Below are experts of layer 5 (counted from 0) of a mixture-of-experts language model. Rows are named router (the router's row for the expert), gate (a neuron's input weights, with its number), up (a neuron's input weights, with its number), down (a neuron's output weights, with its number) and show model dimensions 128-191. Each number is 128 + 32 x the weight over its row's rms, rounded and kept within 0 to 255.
Before each expert's rows: "gets" lists some tokens that make up at least twice as much of what it gets as of all text; "raises" lists some tokens whose logits its average output raises strongly, later layers aside. This comes from a sample of Wikipedia text that the model never trained on. Tokens count by the router's weight.

# expert 5
gets: " in", "–", " of", " on", " at", " from"
raises: " the", " ", " a"
router [110  85 120 160  67 154 116 153  64 171 153 150 129 143 130 120 157 151 176 119  49 152 183 184 122 171 132 129 156  81  13 118 147 133  89 101 124  95 141 152 158 186 134 136 128 132  79 122 143 159 107 104 134 101 138 135 148 167 112 135 120 106 120 126]
gate0 [137 176 119 150 176 156 106  75  85 148 128 136 102 105 105 178 189 114 195 157 155  83 162 141 134 103 134 138 112 102  76 124 131 111 138 120 176  89  53 163 159 105  55 129 126 105 154  95 104 100 180 135 149 106 126 116 144  60  91 147 101 124 136 123]
up0 [167 121 149 198 138 161  93 126 129 128 101  97 147 134  95 182 136 129 131  92 167  96 165 151 134  92 137 126 170 122 108 155 119 103 184 104 137 136  88 149 126 220 178 151 137 145  85 140 153 147 111  80 135 149  98 120 120  92 101 138 122  79 100 138]
down0 [110 106 180  92  82 121  91 135 155 146  95 109 129 150 136 179  15 165 178  89 148  73 176 132 150 217 148  99 162 158 113 154 140 129 133 150  48  92 175 149 134 143 141 123 196 188 129 115 126 134  78  79 128 101 105 127 135 194 124 168 151 175 150 167]
gate1 [153 137 155  90  57 138 139 126 119 129 158 110 134 131 112 124 132 147  81 146 143 158 161 133 177 125 128 166 120 146 161 130 127 201 185 124 189 142 139 116 113 159 108 109  88 118 146  86 159 117  70 144 167 172 171 138 113 121 115  80 157  54 116 125]
up1 [103  92 150  85 187 126 176 118 189 133  85 154 101  77 132  92  94 144 148 106  98 110  88 174 143 130 111 176 112 126 189 136 110  77 121 118 129 137  97 148 129  93 151 108 186 104 140 154 170 103  94 115 141  72  98  22 169 111 147 130 180 153 191  87]
down1 [112 133 134 133 163 126  56 128 136 187 128 122 115 100 112 115 129 133 169 146 118 153 102  68 179 100  71 171 117 103 100 142 148 183  77  76 142 133 165  99 108 197 129 148 153 104 107 176 105 150  45 104 126 153 130 107 132 103  87  73 114 144  94  75]
gate2 [109 125 111 118 181 125 105 114 127 101  91 134 104 171 126 119 155 205 129 105 141  73  98 101  67 143 150 171 126 162 105  70 148 142 148 137 131 109 149 171 176 135 176 118 106 150 108 153  79 140  90  87 135 134 139 134  93 147 139 122 115 146 103 115]
up2 [157 160 121 191 148 114 144  88 176 151 112  81 153 138 123 156 146 133 182 110 126 126 170  58 116 143 108 134  71  80 106 151 113 154 129 143  94 128 174 132 108  86  51 141 166 151 174 162 140 152  96 154  86 112 106 173 138 116 164 106 157  79 115 106]
down2 [117 154 126 173 136 137 141 118 181 132 103 103 111 168 132 136 167 163 127 140 141  90 145 146  81 129 124 162 132 144 153 135 121 172  46  65 207 118 190 137 144  46 164 179 123 121 117 180 115  96 142 123 184  99 119 187 143 103 204 122 142 132 136 108]
gate3 [ 63 154 153 172 107 121 101 126 102 150 106  98 133 123  95 102 120 128 144 129  85 194 100 124 136 136 177 110 121 132 117  90 190 121 200 172 145  99 159 136 151  92 123 114 114 130  54 142 151 170 130 135 122 139  72 163 141 140 136 158 137 174 117  99]
up3 [115 105 172 124  77 147 144 105  99 106 112 144 136 140 121  87 109  75 128 132  91 175 168  88 161 164 104 113 137  94  92 133 125 158 108 128 137  91 132  83 145 145  85 117 107 161  63 134 164 119 121 174 101  88 153 113 132 126 106 137 111 155  97 127]
down3 [108 127 119  60 143 158 115  92 148 124  72 128 118 192 121 159 133 168 126 129 139 146 122 114 147 143 132  94 139  94 104 125 127 135  79 118 187  79 162  80 100  97 145  72 175  83 132  80 109 124  97 191 142  96 102 126 128 124 147 178 141 101 151  90]
gate4 [154 151 155 149 158 172 131 158 188 120 133 215 112 122 132 143 102  81 151 140 158  97 142 132 153  89 143 101 116 147  83 107 105 206 151  52 120 123 111 145 179  76 145 179 172 131 102 168 179 115 171  78  86 128  78 123 114 153 115 161 115 152 150 152]
up4 [137 168  95  78 130 131 161 175 136 159 136 128 200 140 171 126 105 120 165 140 110 124  78 108 127 148 129 129 135 121  96 160 116  96 129 160 107 137 149 164  64 142 101 143 134 136 143 102 126  93 113 105 146  98 143 207 124 126 105 130 173 133 157  88]
down4 [ 75 150 141 138 116 140 150 100 120 149 170 139 154 159 110 182 145 149 146 149 141 162 136 164 204  63 156 103 159 115 120 129  91 144 119  95 139 110 133 139  82 131 146 122 167 117 112 162 126 102 129  92 176 235 128 140 115 128 109  89 187  79 130  96]

# expert 4
gets: "-", ".\n\n", " |\n", "\n\n", "\n", ":"
raises: ",", " and", " as", " in", ".", ";"
router [168 140 137 167 100 135 133 151 123 116 118 198 133 149 108  74 141 115 143 131 109 110  93 109 113  82 102 106 145  38  78  94 152 124 136 104 127 111 123 110 129 136 157 153 177 125  91 106 138 113 132 150  96  91 163 130  97 129 115 164 136 163  87  58]
gate0 [134 129 105 130 161 153 109  75 110 110 147  64 158 131 101 140 164  95 100 107 119 149 155 136 118  94 125 120 142 200 142 113 132 154 144 120  98 132 163  64 123 118  89 153 173 108  33  85 116 141 149 158 116 121 106 110 159 166  73  82 119 132 138 124]
up0 [146  76 145  96 105 162 122 138 121 108 131 111 150 140 104  82 179 112 104 120  84 138 135 139 114 142 127 117 117 169 189 127 108 104 155 129  76 115 130  97  75 166 146 126 143 102 152 129 154 148 172 178 127  87 117 129  78 141 122 176 181 176  88 101]
down0 [112 158 128  58  67 109  92 151 142 144 139 145 156 130 156 141 212  68 119 122 119 124 110 155 146 143 172  94 131 124 117 138 103 146  92  97 111  94 124 161 147 121 108 117 183 116 135 167  82 157 187 160  58 109  78 152 110 127 122 123 159  51  67 109]
gate1 [119 148 156 139 119 139 136 148 116 103 114 181 137 136 152 189 135  71 104  96  79 166 145 131  88  40 113  76 144 157 110 121 137  93 123 139 110 137 121 123 255 157  77 135 127  62  95 154 128 152 129 151 123 120 109 102 106 100 152 152  88 105  76 120]
up1 [170 147 180  88 121 149  92 138 169  73 148 133 115 122 134  69 137  19 170 104 150 121 115 144 113 189 128 126 162 110 165 103 132 151  99 130 151 119 122 158 144  83  80  81  94 154 164 182 166 198 103 151 145  98 108 122  80 215 167 171 145  55 143 108]
down1 [133 143 123 151 114 193 176 160 129 153 155  85 110 145 107 111 158 121 117 113 143 125 100 124 130 140 100  46 107 113  93 128 130 151 194 141 127 125 115 136 128 122 128  65 110 145 111 116 104 103 171 160 103 134 124 150 135 150 121 155 120  91 124 165]
gate2 [ 97 106  53 151 122 140 170 111 135 120 171 133 131 124 116 116 143 150  92  85 133 107 101  45 120  85 116 112 103 112  37  57 139 140 127  85 119 136 133 145  86 103  78 124 161 142 154 122 154 129 181 127 133 125 136 173 144  75 140 164 125 172 123 120]
up2 [144 109 146 167  83 136 167 162 168 137 106 120 141 103 128 108 157 185 120  85 181 110  92 145 183 155  96 131 146 127 127 161 113 111  88 152 142 127 108  40  99  68 112 141  79 113  77 167 126 102 132 116 172 110 107 139 137 143 138 190 175 126 142 105]
down2 [ 97 103  87  79  84 170  80 184 133 132 115 102 157 134  87 144  50 145 108 152 164 143  87 140 141 141 120  82  94 148  91  77 102 144  96 154 125 148 163  85  96 111 160 206 143 127 123 140 156 172 119 144  64 151 104 159 146 132 124 143 119 140 167 162]
gate3 [108 121 116 171 165  64 104 152  76 127  78  98 134 208 170 137 135 158 170 125 163 153  99 123 134 146  98 141 132 120 124 124 102 118 148  86 143  85  85 143 131 109 151 131  98 180 131  90 173 119 178 106 119 132 141 132 129 143 156 207 202  91 135  85]
up3 [109 158 163 100 126 115 163 104 130 115 167  82 116 132 104 129 137 125 125  93 112 173 144  68 121 132 191 137 171 117 142 124 107 173  89  96 210 171 188  82 134  96 195 105 129 109 157 144 130 100 111 125 138 182 150 149 110 150 146 219 143 206 104 173]
down3 [137 166  73 154 111 171 117 161 170  76  86 107 132 139 146 136  91 149 141 139 147 170 130 121 140 140 169  75  68  63 154 131 110 105 110 101 123 167 140 144 141 149 172 160 132  58 116 142 155 129  88 174 122  84  87 132 104 172 155 123 126 141 161 152]
gate4 [ 94  74 129 174 118  86 178 105  74 154 157 135 158 142 124 154 135 109 201 149  85 161  94  92 138 119 136 131 137 164 150 138  98 138 138 150 159 116 135 142 149 147  97 150 143 122 113  76 150 133  91 126  79 126 134 129 147 101 148 160 132  85 146 179]
up4 [134 111 130 105  94 120 191  82 123 178 155 208 174 134 150 128 114  91 128 123 109 118 114 114 141 105  98 137 103 132 121  84 146 119 177 136 165 118 193 149 187 170 131  69 117 117 105 106  88 132 117 119 100 101 123  82 143 153 118 161 147 157 102 182]
down4 [ 38 136 129 156 128 178 161  99 135 136  60 158 110 156 118 151  92  90  98 115  87 135 144 122 152 126  87 156  74 136  82 120 122 133 191  94 199 122 157 142 135  90 158 164  83 196 126 132 134 158 106 101 126 187  69 131 139 147 116 168 150 113 163 177]

# expert 2
gets: " ", "201", "200", "202", "199", "198"
raises: "–", "-", " and"
router [126 167 108  94  73 153 117 136 138 147 129 193 105 104 135 185 177 110 222 217 115 119 150 129 113 166  83 141 149  69  92  98 120 126 102 115 163 209 117 167 112 172 157 112 150 159 144 124 142 140 156 137 155 149 121 101 138 125 136  93 153 109 143 120]
gate0 [110 160 169 123 132 187 194 121 144 137 170  67 160 169 117  63  87 153 123 161 119 135 122 110 155 128 151 101 120  91 110 144 103 145 100 100 153 159 144 158 105 150 105 130 117  96 122 176  91 171 127 121 119 132 116 120  53 122 119 156  92 121  93 126]
up0 [ 96 134  76 112 102 119 184 110 181 110 143 159 104 152 169  74 165 147  71 139 134 135 110 127 155 119 116 159 110 177 148 120 151 152 156  89 181  95 150  80 114  53 122 102 128  82  91  82  75 111 103 162 101 163 108 125 182 204 155 107 144 151 108 126]
down0 [101 121  94 173 201 186 158  82 126 136 124  86 122 161  82 148  95 133 115 130 144 135  87  59 155 129 110 147  80 142 115 139 140 126 171 145 134  88 148 122  68  81 139 127 117 197 119 167 104 142  86 139  97 197 116 111 133  47 152 162 142 133 133 126]
gate1 [187 152 125 127 115 117 113 108 132 150 147 162 115 107 146 156 129 155  71 163  95 156  67  74 122 143 162 118  95 105 121 102 110 122  58 152 193 148 209 103 168 149 160 116  90 126  73 160  28 145 119  91 199 131 111  98 120 147 124 109 136 119 113 118]
up1 [115 166  40  98  37 126 199 108 126 141 111  96 182 152 155 138 124 178 105 158  80 172 147  66  96 136 125 120  88 111 105 130 143 168  75 117 164 163  99 153 145 149 102 138 117 143  95 150 171 164 217 144  97 150 130 173 149 147 175 134 122 130 140 125]
down1 [124 102 102 131 126 120  84 195 161 104 146 116 172 145 121  79 121  89 125 107 142 116 142 191 147 104 107  72 132 119 169 164 107 153 142 100  30 122 129 148  98 130  81 103 140 136 146 151 199 113 113 116  95 150 124  85  99  77 129 105 104 124 103 136]
gate2 [101 112 122 131 114 188 172 187 113  94 104 150 111 129 171 112 114 133 123 124 124  96 122  94 136 199 167 121 120 116 136 100 104 120 121 120 104 139  79 128 129 184 135 111 189 182 147 155 226 146 177  79  87 115 118 125 123 143 134 110 212  96 160  75]
up2 [104 139 105 108  88 142 109  84 156 156 109 133 121  84 141 169 147  99 188 113 146 131 153 118  97  67 121 146 158 125 154 117 176 127 145 132 136 123 109 133  97 132 139 111 141 149 186 130 108 159 122  73  73 227  79 165 128 194  76 115 139 149 100 119]
down2 [112 149 128 111 158  43 117  94 117 175 112 155 107 119 171 196 146  64  87 139 146 122 175  91 128 116 113 150  96 109 116 102 112 144 121 114 198  65  91 147  93  88 110 154 109 177 103 142 185 144  88 124 135 189 101 111  96 126 125 168 144 157 123 119]
gate3 [108 147 120 112  89 123  91 146  54 130 112 129 129  81  90  95 137  87 162  80 129 118 116 169 130 154 133 151 135 106 166  93 124 192 151  55 113 150 124 146 147  75 128  90 109  66 165  62 128 107 129 111 137 105 153  87 109  95  72 137  78 124 126 139]
up3 [156 165 116 126 126 124  51 138  86 104 143 179 182  56 124 143 131 102 204  59 127 120 129 106 116 177  93 148 114 143 128 150 131 174 130 109 135 119 105 124 159  42 125 125 142 106  80  87 120 120 131 130 125  53 157  95 178 134 111 142  85 153 137 132]
down3 [163 120 166 137 138 169 133 117 103 178 137  98  69 141 137 122  96 124 101 102 137  89 188 101  98  89 123 107 163 180 100 140  80 167 119 143 113 117 107 121 145 172 147 117 167 137 147 133 106 103 197  99 114 112 158 151 112 153 153 119 118 114 146 105]
gate4 [109 161 144  99 120 144  87 125 119 120  65 203 173 207 171 161 115 110 111 124 149 165 131 173 125 115 114 123 134  49 144 152  97 125  89  95 101  79 164 110 207 128 203 151 122  94 146 119 160 104  92 152 127 129 131 137 136 163 139 199 112  91 159  11]
up4 [122 128 103 133 138 160  77 119 184 139 115 134 118 131 171 141 157 105 113 115  57 124 123  79  76 159 142 151 119 130 141  92 179 108  98  94 121  82 154 122 149 130 104  84 182 115 126  88 118 202 157 152 120 114 120 165  89 153 171 136 156 179 114 166]
down4 [136 120  91 141  80 120 112 127 127 123 157 111 138 118  91 106 182  71 169 168 126 103 167 128  97 113  98 148 129 104 126 161 143 126 198 117 129 129 180 154 125 135 105 113  70 111 115 141  61  94 141 150 126 193 143 135  83  89 118 126 124  77 108 103]